Weights of a small mixture-of-experts language model, trained from scratch on English Wikipedia.
Training: 538M tokens, 8211 steps.
Below are experts of layer 7 (counted from 0) of a mixture-of-experts language model. Rows are named router (the router's row for the expert), down (a neuron's output weights, with its number) and show model dimensions 384-511. Each number is 200 + 20 x the weight over its row's rms, rounded and kept within 0 to 999.
After each expert's rows: a language model's description of what the expert responds to. This comes from a sample of Wikipedia text that the model never trained on.

# expert 22
router,231,184,180,189,168,189,176,174,202,208,210,195,175,170,186,211,203,217,214,226,203,215,197,199,185,170,170,217,209,210,190,199,166,203,158,222,195,215,198,211,184,194,177,197,193,176,209,179,198,241,192,232,195,180,176,179,224,225,196,246,218,228,206,195,228,192,213,205,198,232,187,208,199,188,223,206,206,189,166,152,213,221,181,200,204,206,215,243,253,194,216,196,210,205,206,195,169,180,242,215,255,193,193,215,191,199,210,240,191,205,198,225,156,205,196,226,159,210,157,220,224,198,199,155,218,176,219,171
down0,203,196,215,219,198,230,223,201,198,200,186,230,225,172,189,221,223,208,211,206,204,184,199,218,221,171,183,220,199,177,185,228,185,197,139,210,170,211,201,184,224,202,214,206,221,185,203,222,219,231,199,200,211,222,241,227,218,220,216,208,171,211,192,197,231,173,200,175,223,202,208,191,233,187,213,175,206,168,225,196,202,237,185,212,193,207,167,216,216,209,244,223,203,203,210,215,201,212,232,225,199,200,225,223,166,163,185,232,248,198,189,203,226,183,211,224,215,199,208,181,167,176,199,191,178,172,204,220
down1,216,219,208,206,180,184,207,228,206,182,215,181,180,173,227,188,180,182,179,162,227,206,202,198,196,193,251,167,214,222,197,162,180,197,257,188,210,180,231,247,180,185,175,184,209,216,233,189,222,188,183,192,234,194,176,214,151,191,188,196,212,196,206,217,174,202,212,182,180,184,170,188,194,194,156,188,183,181,222,227,199,225,224,201,213,215,203,204,199,201,195,178,194,224,193,195,201,180,224,188,197,169,192,205,177,184,212,180,212,197,199,216,196,243,195,222,182,216,196,198,207,194,195,200,219,220,228,231
down2,216,185,215,187,181,176,229,162,192,183,208,210,182,194,200,222,193,203,194,194,191,214,213,211,210,205,199,206,200,180,207,225,169,209,216,184,203,181,221,212,215,166,162,173,209,204,214,158,231,204,223,224,217,177,184,161,144,211,198,221,212,197,165,213,208,243,196,180,217,194,204,202,199,206,213,221,217,202,198,193,182,217,178,227,205,202,245,212,178,215,186,216,215,210,208,190,196,180,191,217,197,203,172,166,207,216,228,215,202,207,188,167,199,278,150,153,213,187,217,207,185,205,198,199,209,214,206,188
It responds to: Kinship and biography words such as married, born, father, daughter, plus list dashes and conjunctions in genealogies; also country codes like GBR, ESP.

# expert 1
router,199,203,239,215,180,234,199,217,176,186,201,139,195,201,182,217,196,169,241,227,183,217,183,188,198,254,201,217,222,182,206,208,233,216,210,191,191,184,230,187,205,187,173,170,178,199,234,212,231,188,189,211,200,204,210,195,178,190,201,162,186,182,186,206,181,195,207,179,223,185,160,269,193,190,211,230,198,160,227,215,221,218,228,202,173,167,204,175,211,184,223,217,220,202,217,196,208,213,195,192,219,214,207,190,168,179,207,193,179,204,220,220,190,231,204,160,175,196,209,145,187,175,205,181,199,180,227,180
down1,176,215,208,175,203,185,189,199,212,212,176,187,171,185,235,212,227,185,168,194,188,180,191,189,163,234,192,213,245,202,207,224,197,219,191,217,219,168,213,179,212,218,211,169,185,185,203,184,194,193,187,230,189,162,198,166,200,176,220,199,220,230,208,212,209,192,175,195,200,170,226,214,185,211,209,218,194,210,195,209,199,202,192,187,192,186,227,205,226,215,216,227,198,211,184,193,229,208,188,211,205,188,195,211,214,223,146,158,201,186,223,171,165,255,212,193,194,212,179,170,193,207,228,230,222,106,182,196
down2,229,223,183,209,192,199,200,181,186,217,180,161,220,196,195,195,206,205,206,202,212,182,242,203,213,178,201,218,254,201,215,194,188,154,246,200,175,215,193,208,225,236,209,187,191,227,195,156,203,203,203,184,202,234,198,194,147,191,193,201,224,189,200,201,252,206,200,195,210,212,209,195,198,191,197,226,195,208,225,180,187,186,192,213,176,198,207,206,208,224,199,175,216,203,222,169,208,229,206,187,181,176,238,181,213,191,204,214,194,191,223,208,203,189,197,169,230,176,203,208,198,192,191,206,195,216,176,201
down3,209,223,198,200,194,171,163,228,227,228,221,234,188,155,202,209,190,200,205,192,197,207,180,190,185,208,243,195,180,168,192,215,196,203,180,213,200,205,206,188,208,173,208,181,210,205,197,182,199,203,207,205,215,186,210,200,222,222,236,228,188,170,208,224,185,185,205,148,204,197,188,204,185,177,222,176,204,178,220,235,203,191,216,208,212,138,177,213,197,237,171,186,202,192,219,228,161,179,192,200,214,185,190,236,204,179,171,203,196,193,216,200,229,188,169,157,190,225,177,212,202,193,209,185,180,220,201,198
It responds to: Individual digits inside coordinates, ISBNs, postal codes, table cells and dates, plus million, billion, Street and Avenue.

# expert 12
router,217,176,199,202,205,222,143,214,187,217,232,202,200,206,197,174,207,196,219,198,191,174,234,194,192,208,181,195,185,210,177,187,208,209,158,211,183,198,205,202,159,204,225,202,251,186,178,232,193,193,173,218,202,204,249,240,200,210,207,204,211,158,203,225,217,202,203,190,196,196,189,205,214,182,224,199,184,213,199,185,205,189,204,217,216,222,213,226,208,219,207,229,179,177,186,165,237,197,235,184,182,195,217,181,189,237,223,191,171,205,183,228,199,204,172,220,211,178,202,200,187,184,211,192,211,168,178,200
down1,220,205,175,168,210,183,180,197,194,285,188,220,207,220,194,183,176,195,147,169,219,218,204,241,227,212,178,198,214,202,208,222,227,191,177,211,171,179,212,190,209,207,240,191,223,211,186,172,194,212,226,209,170,218,186,227,222,200,183,235,207,177,187,187,204,203,217,184,197,203,224,210,180,195,217,210,216,186,200,192,183,180,242,209,214,193,228,196,238,224,193,188,213,195,191,189,220,160,193,192,231,180,240,206,208,222,203,208,208,202,180,184,200,210,189,200,183,178,204,174,205,224,169,228,192,136,220,185
down2,200,173,168,202,195,187,221,216,193,218,187,192,219,244,156,177,218,193,174,184,238,203,203,218,203,216,188,174,187,210,183,208,203,203,197,214,213,187,205,196,146,194,207,197,205,227,210,189,176,223,222,208,196,200,178,204,179,222,180,163,211,208,205,204,198,210,181,178,209,192,191,211,198,215,197,250,185,199,162,188,212,188,175,201,205,212,224,193,161,251,209,207,218,184,198,209,197,161,178,194,171,141,162,174,165,203,209,230,213,197,205,202,182,209,180,193,222,205,197,221,195,206,189,197,214,220,209,179
down3,210,200,186,238,168,216,196,175,203,203,226,186,197,207,201,193,182,210,251,188,188,260,174,202,213,209,174,204,212,222,210,222,205,214,166,190,211,170,198,201,205,210,222,198,208,190,220,184,208,218,172,240,182,202,206,189,191,194,160,189,204,189,217,228,195,203,200,174,206,227,210,226,214,191,213,162,199,193,196,181,194,179,185,178,203,166,184,197,188,206,212,209,189,203,197,235,209,152,197,202,179,214,195,200,199,206,196,229,169,209,201,175,172,182,198,203,178,209,195,203,202,207,192,203,202,166,208,193
It responds to: Commas and separators after place or entity names in location descriptions, such as Laurel, Mississippi, located, coordinates, bullet marks.

# expert 0
router,188,173,170,178,187,210,232,185,185,176,185,200,179,206,190,166,212,180,213,229,206,163,196,217,204,194,200,206,193,160,245,221,185,181,175,198,198,231,189,181,217,188,144,184,190,222,176,203,201,155,193,197,211,195,187,223,129,201,198,168,167,222,235,195,142,212,188,204,227,214,211,180,189,210,184,206,204,220,203,230,219,226,233,206,200,206,162,190,200,218,201,161,179,177,192,195,212,170,205,193,186,214,194,189,225,192,175,197,195,199,175,217,190,209,241,225,224,230,207,201,205,200,183,247,226,184,170,199
down0,204,191,203,143,191,212,193,216,186,216,192,179,194,223,203,189,185,160,161,188,184,205,191,201,235,225,177,197,190,166,212,200,165,175,190,152,212,189,187,190,220,195,160,195,185,203,214,208,172,222,189,159,231,197,230,214,214,202,175,225,185,172,218,220,220,208,211,208,222,199,183,243,223,203,186,198,187,172,236,197,179,193,161,184,217,219,235,162,206,199,169,196,246,204,194,207,205,192,211,218,204,230,209,192,210,180,222,222,237,199,197,190,192,184,199,198,213,181,197,209,197,175,235,185,187,241,187,184
down1,212,200,201,226,180,199,192,207,185,208,180,205,192,203,215,184,194,212,167,200,217,207,196,239,200,206,188,197,222,213,192,193,188,191,187,201,202,217,192,222,210,211,241,200,177,214,199,176,183,192,186,183,206,228,247,173,224,188,224,201,185,206,191,212,227,184,183,196,200,224,227,196,197,179,206,207,223,173,225,175,190,202,193,196,215,217,221,196,208,202,206,193,211,196,165,214,213,189,194,169,190,165,204,157,198,192,206,189,186,205,193,236,201,203,227,217,210,186,217,201,197,200,208,161,203,34,243,193
down2,203,193,192,191,209,214,210,172,203,180,198,200,221,203,237,185,188,199,181,189,213,167,197,171,226,210,220,226,246,215,206,197,204,221,194,171,191,185,205,231,154,174,206,189,244,182,197,172,170,207,212,203,206,172,186,226,195,147,183,194,204,217,166,188,180,193,209,194,207,187,209,205,198,237,197,199,204,232,213,225,192,202,175,201,218,214,157,207,231,235,210,188,194,225,210,201,204,189,249,219,220,198,210,238,189,184,183,182,176,213,166,183,232,232,217,213,203,211,208,199,181,177,185,134,211,166,224,220
It responds to: Pieces of proper names and titles inside quotes or italics, such as songs, shows and people: Dick, Dawson, Pokémon, Wood, Jack.

# expert 26
router,219,177,182,213,204,193,166,172,183,193,201,193,202,220,211,214,184,181,216,199,198,201,218,197,211,209,212,248,206,237,164,216,225,190,180,228,190,197,185,212,245,215,205,210,196,185,183,196,190,231,197,181,220,213,189,207,200,205,207,152,195,193,205,194,202,196,223,213,220,203,202,188,146,202,206,231,212,185,169,180,199,176,215,204,235,172,197,233,209,203,209,201,170,224,228,199,209,207,196,196,192,212,209,144,190,212,203,164,172,217,195,228,186,183,255,179,200,194,166,216,194,217,197,205,204,198,179,203
down0,223,224,175,171,187,186,192,218,200,182,226,208,227,202,186,242,208,195,191,195,157,211,210,190,193,213,196,216,215,176,202,220,199,202,195,183,190,193,217,173,201,242,220,215,194,207,195,215,220,244,169,219,199,167,197,217,230,175,217,186,223,197,176,204,212,208,195,195,218,210,162,181,175,218,212,217,234,238,200,187,162,203,191,212,187,193,182,189,196,226,219,185,225,189,207,200,182,184,226,188,193,162,219,202,209,203,176,234,220,233,191,208,209,187,175,214,200,218,165,211,238,209,192,211,192,227,208,207
down1,194,213,146,181,211,136,199,205,181,197,184,212,221,215,202,216,200,187,203,189,186,221,198,215,200,173,202,237,178,202,187,219,217,220,229,170,236,187,184,216,186,206,220,239,245,230,206,252,209,212,210,204,205,201,195,205,218,219,214,175,146,169,198,187,217,217,212,180,219,199,172,199,245,179,205,157,227,206,200,217,202,223,189,216,184,185,199,204,167,218,239,213,200,182,187,183,179,185,184,193,244,215,217,227,227,173,197,181,208,206,197,181,206,196,194,185,222,187,176,197,195,167,183,196,212,211,196,170
down2,215,205,204,215,216,229,196,217,174,200,213,224,201,197,179,206,226,218,145,187,216,179,201,187,216,181,174,221,205,176,179,227,204,213,218,206,190,149,228,212,201,217,203,171,193,238,204,193,188,168,174,170,234,199,189,206,214,191,179,176,206,222,183,205,169,209,217,214,217,174,208,220,226,184,160,198,178,152,202,232,190,231,185,207,212,205,193,182,180,213,216,186,203,154,166,164,178,197,202,170,170,207,206,198,202,186,205,174,225,215,217,174,214,214,220,207,201,224,160,195,177,207,215,191,190,191,189,204
It responds to: Words right after a subject or relative pronoun, such as who, is, still, often, originally, no longer, also, commonly referred.

# expert 7
router,202,202,143,203,239,176,200,211,188,214,186,220,214,170,178,201,197,178,169,180,184,176,212,198,198,189,210,208,187,220,211,217,178,217,213,204,235,212,215,180,220,189,225,226,210,245,183,215,221,182,210,193,228,171,166,191,215,197,222,205,186,195,185,228,210,176,234,189,192,209,213,221,174,185,198,149,204,185,211,178,229,191,227,208,227,184,179,208,194,200,180,194,216,195,184,223,198,185,249,203,201,194,205,209,211,171,198,203,202,219,193,202,191,203,223,188,242,225,153,221,172,212,201,194,210,223,205,189
down0,220,190,205,213,209,198,187,204,193,190,204,230,195,210,169,220,206,178,199,197,214,221,213,196,229,201,228,203,186,193,223,237,177,204,200,200,176,191,205,223,212,222,224,196,189,195,180,206,206,184,206,163,174,209,207,198,176,190,214,211,195,165,196,227,196,207,211,206,209,189,196,200,244,221,237,235,206,215,214,176,179,196,189,202,195,199,234,211,194,202,218,149,220,178,195,203,216,199,195,197,208,210,200,201,218,208,188,204,195,181,190,195,188,189,172,182,187,191,207,202,232,223,226,214,187,202,216,190
down1,184,241,201,209,200,202,206,202,207,225,185,218,178,217,200,205,190,226,157,164,214,218,192,202,216,202,207,181,216,195,158,223,202,164,179,222,179,173,244,159,200,181,212,164,208,173,239,214,245,199,193,216,188,202,210,195,222,205,213,225,200,209,226,207,209,219,211,214,159,202,219,214,191,187,176,237,187,176,207,154,178,212,204,186,192,224,183,177,210,192,182,164,168,218,230,195,175,230,197,207,172,195,192,240,193,195,213,223,181,186,215,184,220,212,228,209,179,232,214,197,163,221,194,208,173,171,223,233
down2,216,196,196,188,206,199,183,203,211,225,216,212,181,187,195,199,181,157,194,212,233,195,197,205,215,201,223,198,165,244,186,194,171,163,200,156,194,201,191,213,190,183,218,184,185,185,179,200,188,216,216,230,161,185,229,204,214,188,221,245,225,179,187,217,214,210,198,207,234,176,172,186,201,180,173,208,192,205,173,226,190,192,180,194,185,235,190,221,230,214,188,168,157,203,219,186,203,218,188,203,210,194,222,194,201,168,198,186,217,263,194,207,222,239,201,189,178,193,195,201,232,201,166,228,211,210,209,220
It responds to: First words of multiword proper names for newspapers, organizations and places, such as New (York), Red, Air, Rolling (Stone); also table pipes.